Experts of a small language model.
Experts: 128 experts in each of 9 layers, 3 picks a token, a shared expert of 128 neurons.
Below are experts of layer 3 (counted from 0) of a mixture-of-experts language model. Rows are named gate (a neuron's input weights, with its number), up (a neuron's input weights, with its number), down (a neuron's output weights, with its number) and show model dimensions 0-255. Each number is 500 + 50 x the weight over its row's rms, rounded and kept within 0 to 999. Numbers have three digits each.
Before each expert's rows: "comes before" lists some tokens at least twice as common just after its tokens as in all text; "gets" lists some tokens that make up at least twice as much of what it gets as of all text. This comes from a sample of Wikipedia text that the model never trained on. Tokens count by the router's weight.

# expert 65
comes before: ",", " (", "\n", " de", "o", "i"
gets: "o", "en", "a", "i", "e", "z"
gate0:451506481396434488510534463498533499480445527392604546497448487537464427502432510451526498504464466473464534471465521533404597533445462450572474476525501530442437571590525511483517526430547530494525469570618483531539467598401543529456502477456534498489441458539535458477481543495560406535504439485424507468530451425513513507428519499445396446531490533495524485547465595528463422526550485494508497433415463614535452542498587548462561459490510440509524444427555500449551546449430456491550460515535496416472539521490580500571427409490573474400438492469508558598357602477501548602420445522451507500466481490570429518442423464437457474573567469390415516537414491468487537518540503526517455453550489472503578593488506486447464474522485455480490421557502477546555557488534611
up0:508538503498473532381566434463438541415550453428497621512435448566432536440451531543466475512493496467468497500526452508505536518505451516494454594473500565528472585462594473497445571527526540502607530387504487531566431508512498433455595496458525619593552474498493508460466484480490501460464473553537566583496394435478530477447492474622535537516475464575526522513457510541523511471490441522585528508487438539516451583524590491539523486549524483478506572535453422511497497529484483552476449424467398448512583554452505398491473483579529444482504421506405426472471601489537467561577528565481481382451519530526435455478478421523528489443480461557542488403470514549499494569562486507503529505501475409499511567594528492533616413407470418521514535398474468471512551510598390
down0:450568508444511419620507518532503454624515458467503576502415558484519481510455590569483606516477527387500454532490432520562458499520459355461494468471466441527483564513553453508488520504537516527503459434546441447400561553438498505513483450524599554497466546528474450423469559551519489569465415484479490488553485490522502468490496578495413536537511563436589505455480508448513487512601555585481530423534413467515492486470523424525497582469416568504504370498453614498523482499522518496469371464501516564488476505393534463414448485488481469598463644464469544479525426487541570455455552454526541510580440561450445544478544487577568530543471448529494553527458524599425561473505481521480549512448494463467450593491525474592483426438395532543526478496512444505441452504535491

# expert 70
comes before: " ", " the", ":", " UTC", " New", " United"
gets: ":", " of", "=", " in", "-", "born"
gate0:499476518592459537470478452514580531496495558501508497483438420529504548535413500480556491554533508482499573466504467519465490519450515458534482435440516472545481450545490495380416568534542534507501458487470429623395519424506563493573495467465458525512522539518533499523503502597512551507473521540496496422567547504510434432501433507452542466603534523489510533537426550515507495437488464538590469555576423550404474588469495429501480530541548507513522541534494505440497399498616501477453382515599500543459570449500372512553491471551477554469406379417363534550540405448482514548642568481500451531443447508604530434533476456601498461483436466457610444492470502486458557463552476515417427532564531465483513513578489429540459540520500536583552518429483539413481474540465485
up0:540497484438585505468447521526466430521483490470526496613574439460478502426496512459542490540491653482472488473474547484524523474467510503638485577562493481571519471476573564457553602456338496474454519543515512568452455490535506535492545504443451516527460562508557463458530472481568549483606444434482545481456451491515500498387524460485472531498463494583557463479633499515506470459488518486511492450454531438569433470537481556472461406447518505476445502482518468433366489519379514504532484450457499421470434514549575557488487498527545571587474449617633468564408564458447428530434624507489495581521456530379565549457569572536482545465552474557462447520482421420541482470464497494592545528514475611481500557548558524518485461499458529551488452531505481520499480537487498
down0:502533437527486519477589375461549470487538470441507443481430426513491535609525533519399589541502457433475411550608502546488440421534546554545489425552462532491515573429508455585486530538499496495573555487487488510474628469519588516487476521556441590472498454544582504417499502477567541431477459498578434415419465480590445518519456484559511456501539450468499521530436501463546528582378564559475502446523536477497463507479511484446519482576506443575580465485503523566490543521595551438452531534372533452415566469529496533523531533503485464481490498496446578474452471574549500458526383530505517450543529502494497458532454493521383530502500476486589491409495543491557563560601578401506487555522590500492514544532483481525515513440596475466505451458394559465439407465437426

# expert 71
comes before: " ", " \"", "00", " The", " A", " C"
gets: ":", " –", " -", ";", " /", ","
gate0:422523475484482461465508463574456410490579431560547489566495479516562447499515484516465531624442587571476478480498634617488469456453479551438426548434560575483511456547509508440472458476576480523574551575492458512546451524600482459510487512496495543493600422493447453477425406499448474387500445504447507496485529482443508626467467473540528536506495596552492443473517454524488500559499474547573510532460467504531545481547520526508481462538550493476512539568488440481483454434503501514356592542418524497494434454581510454536508548470478413478530392493513515466505416421468482559574496569406567486498550617477564474483579497553449458418474552498539517504486508582469454547424469471486541475498543590489475349601577467477492525555572483481439502477584523458526409505537542
up0:494458504456527451643519559504492541487466434571541559523515576547414582530481575557538431519508476468569476478554455461682493492523457475530519458559453478498462571523490529441542373528603529522513447552471439399495425450486455616490499522434449509477383543473525515518459450452559523508464544558457416540524494554483473512447500508591535477551401549496528593568420474550488426492585491475534456378574610502462482557551468496510499519550498486446532498554492471564490488437513516480467485505519608546530550527498534489519421440558634472559410487568470500368468489432480503560539450530527520484534515554494455486410516538496560505466490575524515466555521459493526529508536473544512554428518509480555339450481526500441459530533489533490543571542464439431429458486527497
down0:503401589517536490492472523460543499538549512484545456527534559516369504564544481442531492504460493590523512543600475435473512550449462527542537465471493506490387547599488446480486447465477490570570437462580519468442607497494500611499466559488483544494525516467480426595508466391522498540542508437440475418483485530499505490534441529477551579527436438564466557589482483456540531507547457507534462499530549570461560509510452557414534457451500494506404484487511394480551526423514557586430491479491517571405513525464558529509519526450543505426479558540509504511594413501467532572467517496551469500501525559335519522510469483464487418602405588488502523487486521519500441467462387507614509571543559472462595500444496471564456553512509440402457376520410511425467418509570537

# expert 112
comes before: " |", "-", " (", " and", " is", " |\n"
gets: ")", "\"", "),", ")\n", ";", ");"
gate0:548504510497463538417484559595505562546570496501475497494524525423405544498516498473604519502546475519516427420466467529493572501440448486480531466457416520543476610515555435535522483497476569525508511537541481394535526516480461538494414478530423553552483452456523525470513551476545543461476498499455475435501488529605483515426480572473464580457643470590503492527475481536556517487541490538498639488497503567485511578486445567601605542574520490445472557486525408538524471613520476567368443483561437441535544513479381503498518392438464432431606513485394534470560528506509578507412524439541568466573548436504422577495432526547432482482497468564487533479457443607499480560532475391528585506555505506419516549465476488460405492445542551500556462551485522479489497460475488
up0:434573506493451459415528557497505520438584498490500549442447503351484526459549442531523522565547417505496480414441481436562669437507421404473531518538419509495463500465501538511473555473521512461571464471477480388540521458498419495560487514528533440458465530469473498456373490547571595484511503481459431474557509528541535433534471604519532498556555432493457512488458495513547449504512479452590521488523541485458532547542518421467547515624522409514411520476521371589528514491541532464505482474609481460434489458479439496533501466521446462460538466472414481445556514502569606466514368479520516506544631480527499566461457562456508548512421446480474494564507562513540481460467546473477446508509512586458608526478525522492493535607634518510580435550483513461484441450447533
down0:576604498532420536530414598546507608523540455427505548489495490559460498547451477481475461440491451483414535446509585489490533507529426461532422517436495516429470549423490525439499558554539560452491567492519480517419546499508543495516502528475552502545552470450460477507450462517579527470453500498410484512530514442559444561539455514528489527513568581554642522505585542584533502435528500598533488590523474445556526410454545553478411545479551430431436457431468512477457432451557499498485522474531487567592507527527459524431491496376559491473478482494457479524455442459557459525355540517484515464517492374556490411493453494487516464516519520614449526538525487541381446483570490602543531530454459524417541622487532435463523516517609511457627477470567512497597536493469463

# expert 2
comes before: "0", "1", "2", " |\n", "3", " |"
gets: " ", "%", " .", " +", " −", " Goals"
gate0:574469405507437516544402595494454495555446527617539479430510584524471510518484547586535541588535560449568492594486529553557547573602363519565507541465468549506453496491569464499507470531524583394443485514482460376481517489538505614518512516370543607545500496555551491461498462586433456480508514467489548441432525455538508493569496562561451532469408436433438483518522532478511550517477565588508489554557524418463469471550557494561528488505524515441503476474479392470540472442417492518547520526483425509445474486509478473572542432478455453564426549460474506522527438557429524458464507482441493549509556541536548370473452537452502491512515507484458478496575378540472531447434478457504534489604538471456444555480537521533556625553498418453497565437563515479550563507525505
up0:451597472487475453535521511461526560486489551502542452474613508447525505558629559549547420485510599468537599488506511542582542613580452464442433533470502484550475546491589428512425500459474527411538566557445405495449547630484514486456513527482413502500498515483551503513557350473453479466528493528490462560418476558575418445583425502609453520553420583538555510461529537484522562598481501542478474536535464490544463505524504466489463520516490541527458436499564397490541408489513521563506473491513460523482412544445541555598547504536411464518397487461542554546535555578441476434460466543460463480538644544545521493530495548504443482458419479560493507593508468475486509481459433442457519529534578472560503560534461545487441548542551561504515514489544619531510555432528498
down0:561541466508490500480488567434549492454475487505582571437518477498451508600391462411485492444453468514518548536478513443449556404514538470459373572447556358544536448646459540456473494510419505484561570520523471478438525511516544474551537462489510462468533569465479517486552486416499545449453488456529490410398528481544505477499472558555483506479523549500558389486551459447524515494531553420474507473530410525449469639540530499567537514516538542590620434556447503433456616550474570502476500493553538488514541584505438425567563470548504501349484500580546446505483488491496555493491569536512474515532514590475445432494490514460549418487472489542508574574472448465492368575494550512593459534495491446507495387488545475440483500502546588505432462474560502486432501530471562

# expert 14
comes before: " |", ")", ";", " |\n", "O", "I"
gets: "I", "O", "R", "L", "E", " —"
gate0:524538519504491442513485617501525508582493429604524526534514527402367549536586501498575495548504505481483569460567531519501493460545401453447450432559451548529535476477416550477555512507504444504528494471552556432565481460456453467495484455428485446391478458460543482474543473521434630497585484572545464376469426453508557431430564388534471495553421460447434571566456522449532497511523490573520499438482489488578529541561479529559475532506496540556394481487469444485488561475635493523589477509449536560500483485513503569546482504425417597505579474487460472555577534438541502484408469510530516406528496535600492486538517484580446442481432627479475542493543574415491489472549553455513516526530491492592463501551518457557565604547515465527448504564476545523479499498598534
up0:608542492511529483480542507448517546575492405505516470483514486496490487495513448560461435592520475531563520480549508550556553535528513374392547475569392577495502552448458554490453541402553514540489458479523476423482522485544517581572505476465497482431511585559500561539498413455518491407476444485568474432454419483559449433508477482531575507533460497549530462454511614585516439477517509515533478560524540497452550543583483515440525494502554583529460444533598416547545499569477459526517535531483404535567469619555461592521494504450551533484577518485543556512601471555561502481516470501496632510455594454434596516422549560603463515469525444474565386637490481469469490468642480473457525538453485411480481530501540487534568482538539427428446549463489458482479532485504465
down0:392500433497524544482495463419423523465558471545518571634445507376426510522538509450520438510509518593479500477485583564533574488539463539543555529459516451465526590499475462503535453430509504557539454520476518568553491415473441543551485438509513463485509451507437547584471416433574539460509494534501427488547500552529601485505442517547535508461508382550532485434594485511512537525501461473418508576650483497486472395482624492482493620477432578491484446436522532507531549466488464489479510407517474564441490493476499531490622397510514488494530534561415529486478498551499455499539461462478428488533490516514389482565432542422515513449459445579504545493552418551476622448588451576553453520466412476424436531572472562444478432485525481480556480509489612537526512490546503